python train.py --num_attention_heads=2 --beta2=0.99 --lr_head=0.00946 --decay_fraction=0.723 --max_steps=2966
Below are experts of layer 3 (counted from 0) of a mixture-of-experts language model. Rows are named router (the router's row for the expert), gate (a neuron's input weights, with its number), up (a neuron's input weights, with its number) and show model dimensions 0-191. Each number is 500 + 50 x the weight over its row's rms, rounded and kept within 0 to 999. Numbers have three digits each.
After each expert's rows: "gets" lists some tokens that make up at least twice as much of what it gets as of all text. This comes from a sample of Wikipedia text that the model never trained on. Tokens count by the router's weight.

# expert 35
router:428471441449511516529452477549558551375474481534512455497547434503538506459649461528448506451477587447487476492454522466545563618522428444503532494471465453596499461448547505490509495538513546543542605489437527467521507478459464528584484506529570538533401451573491459557467466421471607442558515524457552476550542563500491450440591561517426522483556453550445543518585514528487540467428558526495542559559560525567524510436555494515496428476489469647516472455596485463496439503520537471479516477550485430557454531512521557497528385521453400534475505472526599410462460597521493600
gate0:372428533502533480529529550463509548546549549462520562382518383450524469521521464486570473504419497430465378510547432463492452564550523456472568429469423431524472498423579475529550567432484503549496468411445527542551515540473517495467453564555484470488507529465525521511607551456488570580439544609463522461495533488487571455508462486497456470520539454620553510539479530525415461445546580472480434550498537508547523539518463504532516535592545527469501488502541615464427464545526504528478451559473483502622441473502480555525449519497384492436511476411443524446437357513444436495
up0:559516424495517493485447465556495453390515509535519479495542560517568485498477560501410532458512514655586556426452516503530548462458467627481435553533561527530448564564503453468487454542501514485530562551494501431452520553499459545495530547371543502463510516556423514549508478470493505411541532454570435622507447544518431512526485474634563480480512479447416493437442427426546505508441450526572502467406459553421451506502540529464551531551396473421475468525493480530524498553504507554478531484485525499444592436452482437483464491477596453558473488511592588581608553481547568457
gets: " V", " M", " D", " St", " H", " B"

# expert 18
router:436501589465546518450483445428422529493434547505448565492483530500446483500619456435454446555427555509540530449495506585529600502497534438417512507433448502499421445474453588488517525472503510508588570478468499587526493458521508525514528553549466506497510491429446539511593573523549468567452452517509423478542579533572573567464550483472469504444495546599525551610551479583472536454552467574593521534506456525505576553532415563520527436545452383504484427513465488560436531517484491545566467463562433543432411464394492556429531534548542561434470561558537563472487493426576461508
gate0:528484433513496524521585590476488579419431494563448541467488510531451390495422497481557512568539464570416557468460479513473443517503457547483535489438512546538484439579487567430449501508486619428542488513503544536572556440513499530513564489528613534518545515521372537591457463500556504488525463455484476562465483452602455495513586513424530476546525463586522567444400492515505544585428462461460513464547515483454526484478409511469526484525521457563442461534455530544424552395491515497378477649479493485486582426494502471511504506553550578536476480595417515479566530567454573555
up0:501545513525425506499474482570533494484535507489611491467394441545509487484519430558430477508480535478419512478470516441545515601476415495551482401493536567520381559541557549505561514530507556483490533552486568496467448596561473590544507453477513478522514423501529579536462554630541563495521479491507473444582435453542541555396461498477462453468559505504391347516478502484538343512531497502426534495512480595528577502569477555532473550494630449493528490427488466534468470546501506565526458546479449393490475571562524595463524483551534541527496437455538502564497541416521539497
gets: " |", ";", ":", "″N", ");", "s;"

# expert 6
router:627418476419462562533529515563532448623522423526510472437519520495521353509494582522469472508597543523487549520537566507575543427512457624519547430551521538486598506514531571496494475467501423476498487540420528525419529537445555434495443558386634507543460443509530451380479565431489459464479524488507456419508470391483559538482490549445498466436507493442487477440479573484452468567425541485478447514497456508544508420586521530517524493495464569483452498548460521505583465479484485429513459512589507503506533516491574494522569474420524424581460491548472515472506487477393488581
gate1:601543522479456350458513503549592496505497523496447466485526446476432402529537410434428509498582519419468488461497557521487529553439496461565505527501561524445484529505477590489449481520601549601439476357490514470520474494604441602473549528468533584530517434466383404542573539513455499466456564386507514552472516423512534497444454564527505505528544547522477552494441534480508513562574589512471417540539541507499515475546434551540456484556473471544556478522448517511484548531542431441584423457530477541414529473479486488486571377539471486504571538488489480502592469550479560440
up1:507553537487499587532459450461495497477487576525442513469460584546470457464507577550456506482423482558487476529465503443573522505611430601445490416511457477485545441424535469549500551511467475386542533600482577491424604501433519529543508643548546551515510525560474421559401457520502522504529482531546472441556515584510429452466490514522589458559500433475566447352446477533479544493528487505554492501477517460579518535465479565573489556434571440497500471574522434564490580495437601488453609482532544471466495526506523573487447592505472496587533539507487562439455524462500455587
gets: "ly", "ing", "ed", "y", "el", "at"

# expert 26
router:439488506494508605558429536470496470467528544493403458557537516451433507526532492389528484445504399530514422530512502456500539516549494519539457457506575449557447450510535477585506525578521499584527527500430499517438536496462532455465485541545480514453563448587399562430542509520545498439452456562502482425513525474586459460503455505492507481418510485543455440452558476382587475506469459495386572486535468494392502559523423554588447514429555563590530613515518445436425560561496457470496533460408534458419447500456463591531535448525431484473530568490547419529426586595483500461
gate0:514496532557487456483502413392411436540473516448444519527434453482575433456521567550546539612549484456506400517533507470461543500477457550500500511547504464445518596517511530493592484510482447495523429511528555450407593426452458498502425555485499556561503547418485520491509512443501480535518562541549568404595454444427463542618566478462470513461616455481522626458485610537523513467499452553467428516530476510512505497425517422539521468538511489552516480450543475488456517549542514472503555603503504559488495497500474523515486485449450455500523492453457369421703571475471475529
up0:523618525469526523566498529514467638483481474515576408464499481509442555528467432507556491414419426527544529474452479553497458533465497465532467521493568581550411469448524504493421572507534575540410477483459542525581498589479532452468519500518430481480597424502546451522461513571480461536499514421428429551498481481524460431429455555495477405486426534558537475476571427391469434560554551421591580448413525459419521562563551500472510456483508532497495573556513508458512448476613462448484505413481500467456499478489482468455596413556497468494479502413491560590444461572555520468
gets: "2", "1", "5", "7", "4", "3"

# expert 25
router:496511506473556481467586488484495505521580546582524409432595418496464588479621521511536462481479559455519462525374455558466522576527494478545585463398519567444604502560434542543537537497487508500550490433471501473463430508475465571498482493451352482578485478444518465445546575425481581462500467540542426580508495550501577488522459479482457494464504570507457433548519443501501464532451473554484443484464541530446529555599596505411522501533421454501529509551557577470424508555531596479558453418543613563519514498469575518524527565552542575488521507425436496591465502456481504530
gate0:475552463498467497520568562590470411521503547466499585452543527488536472482551552524552481479504524505558452451488499628553519458556434520554520519495517485438502482528426492570516429514552579494540480475546457444446574430496537499510456520469545472499426510509451508494473571501498470485580509524547490504511481546414444557525531490605427462497512482526534509457414496548462579482401489471491532496569393450488358509485404569403442505426566595502467557553519439451482566466413514501432445628536376477507584505560511529493452550509482466493576509566437530512523567416600569399
up0:473518457528435579495437463485536492521495513472523514495445463490473529523545491481407487550482514534461520442458478519538539462532544468387461517474522465576401506486568447519465506527513457408479510386394514588488487534442465456547528466493502439539553402548510431442504514441467438422509449425470535371448466504540535384401490420432457527557521504526407409558575498548466450428462602615468507514467604556497543473441526461519441441621609554452533484464498530560557457494480565457539565535503481542490495587492583487507507542557555510556479508515512573536550402506537496546
gets: " (", " \"", "-", " (C", " (S", " (M"

# expert 24
router:471531484545479493492517499488482482524447528511428456503507532514444487513519468421586491534464491553561499538503531507444407425536453504424534507539553511499482587491472551564530454414575464565482528531551494419612574466541617562502498549561459521495457430521471518503478406566496423482416504529425558567434542599611515563426513554553547472584481399458568485525454482473485486473501529559518494524449488494466482463590383499509478604499598482488504606560495508488439506513535577412500454413486481516502453469577412592534570623494484487534522488429468565510507433419501517405
gate0:588502582491519478391475504584538453551490527523520538426488494610526466438468515460521524479524475502477494454452445471504435498503440503495529491575440519467483479512546512508596508523520474553508597448551396469499519429457537563507531588575582525554494581480528522520500527486504505583434508580488580519471530519501468450502563503498528520530500452470671574455424565521481454598450535479531431562524492477528450501499525629440424561531530478595562536569503462609506468498540525570504474419463476521515499480501472565502464458470525587613568523568536637563596545444589534489
up0:428549541533497481570520479530515461590559512519507494548449523462490579499485487439472482578328482504552632456407522554508464597548537507485510587569574549547459523481415425526498525483471471468546413478536564501558500582499545497425592465510503529492471506509588488530524512465481537446515458404526471461500614492547523584525508488435502469553502566428442555495490456570454612394511434564463526526516496546458443505560512511395525501513558431470460527461468472432518503483507487455522429584476467583521370502568511489473527570561425486497423520500512432534440587535419494460
gets: " to", " would", " can", " not", " may", " into"

# expert 20
router:450582463507576568479593521433520561495461591584557521575563578458471498534530463444533556500540441493417504570458485502562488476482591564477477458514531443475468552510501423525397544583598474459461511419499534463533549497486442481598426486465542464472555470537572498410452502495535508521554480544484515496447435513541575516546472472499428587383502463445575586603545611515508600516449523501582448504527440443552447462478524491518563469589542474463483537499436484504435559471531528505566470479457545549434490525419603435433542419529482433580482480441486526461551519567514484462
gate0:429513507529443493497502514477481508497524541452461433497517420416513435454503540588514585585616532473501455517435534495513525497374517558467484530401556539534450499477501454504511438459495612434487543445463514453474553484463442449551464523550444400485530406435492455486491441485443558550492577560541513542452572460500527493518611492533517539525543423498419446456443577435498489483477536539530457481476535564534511541511547527488498504524468379425420488560548500325441444555652560498456525531507437488467416484485540539525543479445553505533502484485505613403540590516531522531
up0:504491464498596519484491510514515506489478460528465498554490479531568487508482504540439513458465414477462496456531493481492468478536521483484479500462500507460495512513487452464578472578498506495501493528474471534517448581515562524555530567523479534413465530516426607579632572398517529496446460504428549487436465549442466466521579434372465585454582583389499494434488519559476431469497527483423512466515606568479503514488530452490475401433491600480443447433465562557572525458439495492511522549440510404502527515589582516589512583569614478426380560579477391574482500443534586513
gets: " was", " is", " were", " are", " be", " been"

# expert 8
router:469549520547580455549534435500415405470497439476439456530522467476516501512518485493491421378420458415550427456468468537516537491527535607478418549522527409490420502516459511555565466521472528427555505492543500525547542497469586424418529476551517450472483433534533471572564523511449540561585425605486443471434462462483514517547425403556443530518581521526514501484475479521442489570501448510528478557593642591480536502534570430543543475525535513425581454636495515547503570536504493570535445501542424486466481432516537523482462539619433511452509488408546458436538494475499490548
gate0:532458533445556448536484613488479454476554461578480499444557531528464416416477590536571506495522463534518438474528519536448509557603562498424554540489537487510523423511495511552538496590522465576508489419522619513487593506450486441502549504573523475507496515378478511532522483564491420484535454438473586454493509429573598565474526484530409368496429505517606505556543477547497423558481630532512467504409451547550548457596494530471419442432533534461519429617472504493552509537573467572460490451488535567523481526431447557508484524547496509476511458533490442466559480469546565565
up0:492494543537526505467597519493515519490531483549459456434461504419557488531414490508525496476572441465456486493528449485524446587552497470512505496549522547458481491545439462452509578475500505574464450479574511460527560570513465421463597511531557413589543395462403531496506441584475490506636500555465509437469535542518474563485522461506516372545491522544603543560460438485519519541450603460482435470470458628516483486603474523541493367441519533466533428518534479551586492578551535541486486533514557525516421511490452464481385432558454558519593524416521384435485486444510535565
gets: "|", ",", "-", "s,", " –", "e,"

# expert 5
router:524477459510483528493556508534512559541520448409512391485501514584469485507540476550535481517512560544506531490433544520470481479440458446490528509482543459434545403560523483508559471539519590552564500561503409549506464537389490486520539502537573584531475397483436556381432452498426473482529479478482554475439446420424495511478500485428367505512449497444513477474480524512522568520474497470512574498476518544575528399530524414545535423558588571554532425522474512476394513468554567468503479493504471592654507556511516412484498476442556465631549527583578569489467428519408504559
gate1:509451485413566485464493436503416450482446468436512465509550464550513393537542556481525508519490453458485480580552498470416525555531430510495493366532470562439522461489496589459582481510489536522519491417501442538430565477483507526601468490559458508481489520498501565519457476588459392531547512420546513445428511544486602554475529487571510426512436586511468489548520530492523555478397562571471480490406393513404552331480499475573484411555452487511589607512471419583497496466529469517459561595505524431561524579504536494525565492492533514553507521525429578487529493438475520517
up1:524489469503504472443485433464405471527556486370561449432476463522477503429483515467528508545450463465573520576501618454536538564467454529536520472523515586522492583440545515546557505455467472523498408510579429564497522562489498516552498484619539447528476520522532507532448508570517400490508499471601492454510401512546552528501519531522570411478575507497519459593499498511410481415606520472407540591477486558338478486504512571542661525524490483516554492581525464582492504507544575515511559526475638511549525478536483436494512469368457514523464536478466509505524473540517448502
gets: "ar", "o", "it", "u", "y", "b"

# expert 15
router:499547419472521445612524562539560482427550468464500356520450459546527476463528478419527542420500437488482506427435503465432401549509559507532508555525462404509552479463549472559480474507562592445555503546521511439587472539551488489463466519495358497483476474488422418495468466469531543464546525513497520526471461529405444513564518543448490538545540445465591633423548479493599400520528527485411635575433519544540501514448461458492504465535578538529420434435513436516513514440483437513491514456432498467425513511376531428482434531502541440477558489566475511523500467560534505516
gate0:565454440444498496462359456461575444516515467488627533476527509481433466465498425546512506492464484536411550488489507606418499550638482523509462510441502561482468436499477508521499460541509504484573567524533451540469518455475498603482449547471484426486543520469459423536453485490456493472497512506500463437520480506486536531498496473541520585577534479586522537558527468560564445586545595488462478532442544493488586496391427467471511458606547548488384544529592460517470410538512561664481524472483529458536467443565522484455457457467551557482526489551557464463512569488677501537
up0:565473506505473519520504479469502523521439499461520516492518487624399621550416560448407527433542485532497534475523460529433459445469562423463541507430512568541624560463512484489523505488595547505553433577510492603503595595407458599491513499474480624383548469429518472461561493493587525539496529521536485525493455500495461426499538375431486488555561450452497536426523483536477553533484445406486498486516433416491496490559557540446477492487523443482505510507423432513526523521575530442429528483536462545454514432477540584500482502441595476511447361532536502554554494517415534484
gets: "a", "en", "in", " r", "as", "er"

# expert 12
router:568580424526423506466557498456534499497495568444506430515588494421552491551520498386413468525495399435554546567569499507600515571469525495514542511447550556447454537416481505537550560418549524430431526482494408483520434546473497517532614452576466532517511490488551493451420480477426447584528451481461456571607501516562485544553561473440588527509495481590559561547494551470539528494472525446401422515481454467422524573497556480524529492512498480511482553500485558572520522471462406561397460487448467489431501397568569569454478546537455560440554502489555513461421537506501436561
gate0:510460443441462466484528530510538436428478589548596570453495466562546500476371537554455568525542511546372442502519494556571475542490522539488529551512524488519466543510606450453483470468571490435449478503460472476495548487418519541441588415441563539507489477425536466493463464547507484470499417410536585539516535434446510501658434460463547547455593483459540535490558456501472525554540381477543417566620511510520491511415532508429438502573525528449469525420436530566428516460549511457447547466496514483538558523469487375425498537470421492452565496428533566488449505488519450501
up0:455453545572535460425539545650570565539504495424430541488492570486547562496491480438548518445416481401544565467498544485478501523554554492528501595532514521521483491440513432474459446531505510507485508528450618487521451498536544517550449500396548484440557388566538471514472444497559493506489551497563496459484571500484415499577588521527493407407539493530542567409453492441533524482480480531482542465595513508550506427445493502447547358457497555505452494573541430521642475470421573547478549573485487458541607529508484519460443436564433527509538573488452465554458469530455526419
gets: " the", " a", " The", "'s", " his", "The"

# expert 19
router:507497401603494445421532501435492570481517565541492488424488454442492559552430424587503610512476488492489604577472489544475508503591460489540524477489483612455443532455539376548475478443466522475488518381472522466469468417455487481508473555467481504417454450556522479560523555538451467577499433585485470521475373562558506548532574530569519495493515508447534490506453474490585477547611482532552558509520476451531515492515478524545385552487483551430557577496536564598413504561452443434548508516517449515499543475383514543472571455468458474511424547540490415477419568484442538534
gate0:508555443460510602572556482538474393470508515518478481560389489551504494550497529457523564487491543489469575448487535503492461481521519465534530432584555473483594407524505473463581576545483422544535439550467524528491506408532530414546576511469487446460469445439517528568446538512536553545463472443515449593421517500526530471546467528540498449498527586422552541462459477514578558483469515469620430522417464445425553582582469495487534577558515512533529565553554535424491425453480569466457488470536543458519519483493413478550591526550548466463574437618516521461396591524379542458
up0:572431442539478497453596435494489562520547450487461492454557538454441533522566460538475397515514521476568428394475459502541498592461468528442517540502584579412541414487483540505421481480470500458556495471606466558450466521507608564509512524530546402545500509551440506527493432459441525464623435556489447562547496558577442569441469418414523517566481429453536538570553513452433491517519512529449485464571462476597572440423417475540427499469533473508459431513518498528534574523516468483496539464515501489456534452408493488471551433474482611473469539413504434439591569542502534432
gets: " and", " as", " with", " that", " or", " which"

# expert 27
router:550578584516472535486517517519449557528428519595536529493555524484502609544525473442432455463475479479484589474510524508448525415451547464511441433516496418491419529502572487459446464567596491577493547537549435473502566535549456469601550514484392475449464482574481465497559583524517426503537465584546428606506443454522461569520462495559528497514521556560563463549415420544552553463507467565456477478562578438520511567444570556473543517559440510443555428545504465504561535499404603533441539479539403487466437535418540589484517439476437518467501547383509458532519492489452459426
gate12:561508504467563580566498452448642442542445472452452505533425488550486487489531609454546531524426601517499478560488510506509461568475469511524631372454552586505496510566481529542446479509595523435440512430421505565506541502450446460476604499431520453535535556535541517505514514501437376445446531460455529563439415548498461454477545473530489545476500466446462524527527461518553478515446402517539522560429496470548525515495442510480443534483593512560487448492461575538498528479452568343510451500466602580527407588535498580508451495518505480492568429554451431458489548505523511477
up12:454436545449485512627570488531518502433519479434500497517519545486469460560551495481491602420533522504512560507469491476571483415496572565581459478524479475488479529493554495475445470434439478528544523517480492423408494575568583532448501535377417426493337486453554510530422550583470508526535441593427625511511493562475534515496497450496559548549467521536557566541542604479475436548531509521484430502493441372460503459538516625486496469453475478538500555464494563475584516547505500507494500508567451365567493520540404474488476565555577472527600477502493441518553482557488494486
gets: "\n", ".", "s.", "es.", ").", "a."

# expert 29
router:457556560439461460524477500568456483538582457411543503518553536533507548418460551535466478510497528481469510517501540398480511575495494484463446555556501477531491413444493419472562547416590536535483468432492563509483444474486387473520396434517557446564426548417453415455462444474499550455572545539543452551517512450519491471593538589612408450530530458519500523471486477507438498517633617441410506473478526483499412489463510447593431501581482449579533514517478456471539576405481466411571502534518558506532469495475426517564515551513607511477432566546543455548490571506528511523
gate0:564436520542500404495453565490617426454511601483577575505442503450509530420462558515461494494566492521412541463542557425483483533471499493508508541500592588514442492526481409562478447507395521513498375504482465503422506497498453553458498494494475555489494488440493434557467433471522542445502519424490559455465436587583446449549413484537466503460441547453393511540590456512625508444511510517502405413414459507498504519473596522494487593508368430482536501569479540400493485452531519490520529491470489501523520535459514469473603416610491490553532472519518416470511436528505533568
up0:571516521485395485489420565465496514498508465412495494460518450472543577473466570589522501550465579507552536547498520503445504537525426578577521488556525541442450505470544497579431549541461523395479348482481495456485524520580469435475459493480488573503579391409529433454541399472536476494511460505440496521587570495477484517540458498593531453556487492440569425562567491609551471501551473458460507482434468582524459524505567401470383507534484443457466486453536529452484449423517508541462464418443438559575471557436497550550483430435621536510563512544539489512558498413512470521
gets: "i", "u", "o", "h", "k", "ar"

# expert 31
router:503505544456515541450466524584458424540548613610482425544466496472489501520496456467537425510523441545414491443493456489553477514459502574567474377491480442557498494500552447509436447537589449482438473483560467531602542508497580516494570429585429593476477445519484541444542458418545478475452513602594446522485482391524472478463412479473532433455564484481475491467505420462531554552412474496414464517463483434559460478461524446480483457442464474534553603446550467450519554460479478490494534447404507442486483465568432505444546470592480458553428534385600495472475581520512437546
gate0:449415504457480501574463510515509458397559420573508470494480546461541452493492484515537471444498476580535536571483499576527513468550453465572471503559496545519405487497358436499521442535486475533562465542540399579461461579447479514547470504472578461493494561453621454503499490533508554645549506446565548509471540482555417512560503459427448557462424540527498488512567386509475521538446545454474526426469547530410538515434544471394474522478512541507551518548461534624446470553523480505577483375472478501473509504586520449480599460484488543564512621479451440559562538494449558507
up0:510491445513448496528473575512486512494413455576531543467389525485490523469544453503576532585506606474591528501483623474482461411469544475523428532510479433463553485519536404459491456570492495474425485487463514467496553493437471487497453507497412436500504496507524508532412518505572545559474480531597614496465539500431523507480498491494390516471522518393443453478550545572514494412464328459459528551412460551532524443467574485384485551453555561551462466505443558550489501541409533550536580552545497539536537566493471531439539493478512423612421494388523552562477500447519455523
gets: "7", "8", "6", " 6", " 5", " 1"

# expert 10
router:554547562536531568493478458471486519521464439472507571534497500466532541474516457478440469466503454491514454523551508562448540452543526456582439354504439428466501471456483524472457491558592409634538526431475507530491424424488478447474522474451494463486473505410410539576511528510437629486461451525546489447520547473533567573445539468555492462467515535460550506559469434401480546599489469575498434466522443560404457557524411444539544509451462450470480483489487415463534579532579543471429572440534543427506398439418483577453529488523508485517525387384499492500478583491566460456
gate0:576435603558605546578405454484442453456500553544494510460468522464566486475524559526544488563540449538443549481522485503467517513575529517519551432524535447452585490406608502455432417589520485537485523421535454542483455575501493567490518475465544449527476550505543497505506411487526539481546490511435464460489439519468435446507497553575449452506449484489518590548535474522536528460516471539438438450449468457442496433447472431483430537491432437543575443552469539552541571433605424511541557414547639424506539462606535491488511510439602568486486523429475440419545487578421525482
up0:578425484604570500543504440554493458459452524531491503411573624458462557457526515495503548582419474538429522487510512490443522474579488447530514489511427489431546519349566500522398474596476560562563483529498492530507446472483431562507519470460525421509443511467488490526461506588581480493454449611545491475552430538460468542490561581371456505444414511527456536557485492482531492434514483575431487507479490541458499479471507437490354513524424468448577514447478548518585498536611440460459512507515517503512543450489490474545527593537556545476422501486514520445495400570404491563
gets: ")", "\"", "),", "\n", "2)", "1)"

# expert 39
router:523517519532451436442507494502435478574411579456476440473474500485516508577547432474524453522473444541428511580561490483505429427543472439492524533488542534429580503435491539505560437476574491513495551433535449436482545510501546574578504511566444556472462478550565523414414451524511460544433467482429486504516510574482522551472460565450511523592558485502588384452598529445529600491483532570611526522468546485434463484593476547527488573527538460469514551529461573538427459502490507406530545469526488479495563409555411484465580562511460430566483531371445526561412549469433521401
gate1:511462484449518511423566427478517515461504469527472478574527476546412475552499589511513454519488541449502512532502522487560501539446457545448456517416423402541493530514588540501658412438542548516457477362503453472516601492537441493555571482545522504501466505431611467463447541478433466557337543546435528441506492520455497523483512494570569552486444494419439442531484553478398413560554501529511518519552515481515493409504553450443467495538504466575490524504633506466414414533445495546456559482497616459471510519548463462512454503480519494481583458410504520524476459559575459572
up1:494475511549481517510578519447428481470523504466562496374509486431422455525460432513459457477428439413439483452452557405571531475614464567500588441533445508441552537504538529550542535564568436479378516557515496481565497483545459496559383460467433600436557554490495512574551512459495441479455502521594516515524501462473488426521441520503507588435532419564426496603503524539500521572558465558486565485444465495481508562460518538531583523598470470450590477418486551393498580441507480474490507477553475390504391503508507530530468503406446445513553537529514498470593511486538492493
gets: " to", " he", " his", " He", " it", " that"

# expert 22
router:463597562502511547495563446537472447499522526539453443513509499519481530543535482494521451459497518491499411476454557515540515442526551538465453457423531412501520513434544496496585537479492442469485555456493498535520574424487502492424487514558363503460490441472437522514584543508545447558481493596506429495431524440615473537470539450479552494450518551528601611560523503473480531453526461522545510487556516468605497532628448435547560477597531421514504532584478427602577575535497497500529453455549404462453428452404558482524417532566491591425465411470600478451541447509479426436
gate0:554513468513513482453443550502573482649440544517500568491496576469567461575538528400529533513548522512498457453440396536515483540589491498420565526550547514478549542538514503480464527530599562410518496496511544494476483515427524465486506465511489478509501532499542539544495498485511528489513485449521491461478523457507519447547485455570501464462575546543501551452394501444404497440502662467483532458482494486385502507474485439527525534379573469543436523583501506509622446573524392566434473551404415591436510409435528440447485536455471517527554526497423540520437531588483622558
up0:478583514537468515527504496501486470493467503534392424451485464558485404498584427532472492437488487527501410616523571535622504432490512432553462413505479478544411561464498512535568600449421415468504559597505414506508444456561464627546471496539570430490560563560544427535500507462530503490442561481498539473484568558558488570506526560459544452509461487438575471530514418528560452453486469541447618534455503466511434549609565507488506511599471491506532558553521503463526578505524558444540524532574516470505457550484453557509430518592577505424523500437518534480428572445451461522
gets: " |", "|", " 0;", " —;", " 1;", " 2;"

# expert 2
router:526495423423538564467526561500401514520608425465467476453518436458572530537466470609416419470525519561544543421423470479492552479549526493485442521510546480502500537445442504538514495557539473449526444448520489511546513466541504461506408414438499486560469475563455581467418512482534481497460551491500556494509518546531471572542501531425427413505488536572514524424527541509497506515454597516493527465345539552549516451417477499430490462533575584498458485395485456534542544467584449484478568559444510502671590519491506453533471519448484542487445492602471470425512429622430483551
gate1:502537499489506472526447534495517473432446477547457455478514499509505507510435491479480467566429491571452493525389452617499471482599532581482494589482535551521414525542406592576477545470575453613559455502487442495484441505574515551601523569512434402517436437406520437491438505456437576451423522492478566581451509583553428555516512439470499540553519530462421563457507407504536510417503485552478571478485519480468541466508529473404397529461452608554441460462516533432485478500526451490513504446483554600589444442469486441511477448528559506459465415522454496565440405508476489556
up1:581457533500455503499502450526422498577561592459507482510474538501514541501543572466547564440467491479528458518578490446571423421484496470534493493494451613502558535453559490512533496519446440455480495509480499440564419413498538506469526476557540527485623468551478557584543492446522403595506419588596521451546526519516584489494550511513462527380560498526527512500468524492570432510367405541468443577484554592501457442566528471518554553520562496475542480626536560543500600442447445549395527451501416504538497533494540524579481525580548561521488574509544498478532563542455573549
gets: "al", "or", "ic", "el", "ical", "ent"

# expert 30
router:481456563476609431469511494492491441540520499460447590551598427481380439516530546473460526503533349484501400507441451547504533501545503500547506498447470612450495378540445473479457563488382515447535512522459513501444422529543528465429431463504568478480540507582534564509566474562439582493455438444541472496439479490514430501438462475428543545547514470560525542517459438523539435529581580392570500491530580478457549578469526492460546481456530400464490530505589556530478456531568567506506548447504516528567412448434490475505485511512448516441524469515480574563591569533563542542
gate1:524487439451457491442508503453584429474491512458572497460564405486461517508518530573518525490514410520470465533447490529544449489489475473441522540538453567487579354471501611498569542484503557546527527447475490614511539517459526522548441442554579546592476467458486447508430581437474572517547605475478494536534487543478425502529525542534418468479476556495432512438522411502520466596537579424505503547559551565577514538569501559495605515533503468482497533477535568476502461397577534531414533549426426444593457570483560539572421486420442528437515416470576535558461471500495558564
up1:445503570534430529424582580439453521448492544470476524525512541614477583511604449565514396450567435526474485581490486445568426423483469485530517553467519525484584408520463624510488526552501561497541539497473522505556579521405509558560399487599556524582600433543446458528474433489466594460600545454489456498524542509470515493529495427522436466518529469558439502513487457559469506517545498446565438548564519478563505514435529588494412518545495420500475440530552482549472539471612535503418496625454448475497461471497520595561465517458511482515479457473511529462468446431460541545
gets: "-", ":", "S", " -", "C", "s:"

# expert 0
router:470496502464472491471372519537566528517518481512559440427544471482555499456482513471628612595524437531518509447555544468465499486385563536596506527511546574408538553446534560519463433501472485448504406534544478457453524582559527581504506607518444450480596522470504454423440434477588589465540551558501499428453482475439464548558408489514482481423508532432420531464597532542436485570443510502570512495522617555514405511457453555454488497492518501519496423472467489465538511457484439368503452570557519537543510560432467423466440546485428474554524454523500522528539521514444463489
gate0:477603447506514512476472516556548448483496452534461455552441535562538451512504502420533587466590490544427559452487495469530595517494559528527472496532498526498537513485526528405439479546473525524544414461305519519421575468521445471542497556455525564496570576492492485470446458540470532383496446499497566473556413590506525522506496499576497518501548527366466481583391590556449551413529579495518482546502502571509505554447438549553455528522475502554469567539562412523573487508451590573398495496528516454527482514491540370485484491511538459594491511482494508423594517574496484483
up0:432607425463516485497479548500503500415577517572479486529426551601573435571510496474571593486547519596444593486510479480441523515506521501530466492543472461495512489463550452543460373559492557469496466558428594497448528485502413427537539627460505579488463538565444488505443446501573522421516502528520497468578442549471497449448460564538504450540539535377426467552482556512418638463478534434553509531567537611566484511398478544557488479433476508474550520484616424536494442537426525497522566519522503491550533539455536421523508489442519522571501564524552521470550510497557462498
gets: "s", "es", "ers", "is", "ies", "ors"

# expert 3
router:465555596537423461482442390447535430508432433495550566468502414585514461514474421551526484522591479524533575559549471585486509597474468446521412490575402534447468590469465585519555410481551520575500472458447443535447500547465509466500546457415471540434531553446496559472540599483467525408555447487536575486527424531427443482495420539566477544515521444535509555532551478537481465543477480549441488513611507533462494432431572512539562579569516447486532501470396452516461496487488447547443471502469482454445486549513579582525582471576543523510474551433461456473556456574534467444
gate0:495499442450575454576453511517481467450490545507431450453488513450509475483442559529575399542460508520559517556504437504525422529517445553506533417491458544540498522536493492446342527467528465508556373465441444540451521449486537475473452439476534488457516523484501541487535515586603519492531449501538592515528543529526520463598486570428571497560524504535479511519518495565484445417448543533615479438530457493423591505501508525403563560552427620489630462432512500525469522463610458532517561462437469504579536525486457473459497432590558531595467476639459513484482545495587497509
up0:489492392513448509498504427457514462420480622487417482496437480512512506548464584528446474609465503606607463586491435469503473513534531597543542581497542505483426546446545519415449557399446490543465506459566422514434517467538579522513482451380539476511478552434544511541490520500575551545490528473517551548449548545522464488480549501412485470561572473443454541469451453565403523466482522495525521468497464484523504482454541510459530476499490574426511522431392466560469527566601478514513476453451498518557519503502537462565469450510470566525572451518539492599406613502600395409
gets: "\n", ".", "s.", "es.", "ed.", "\"."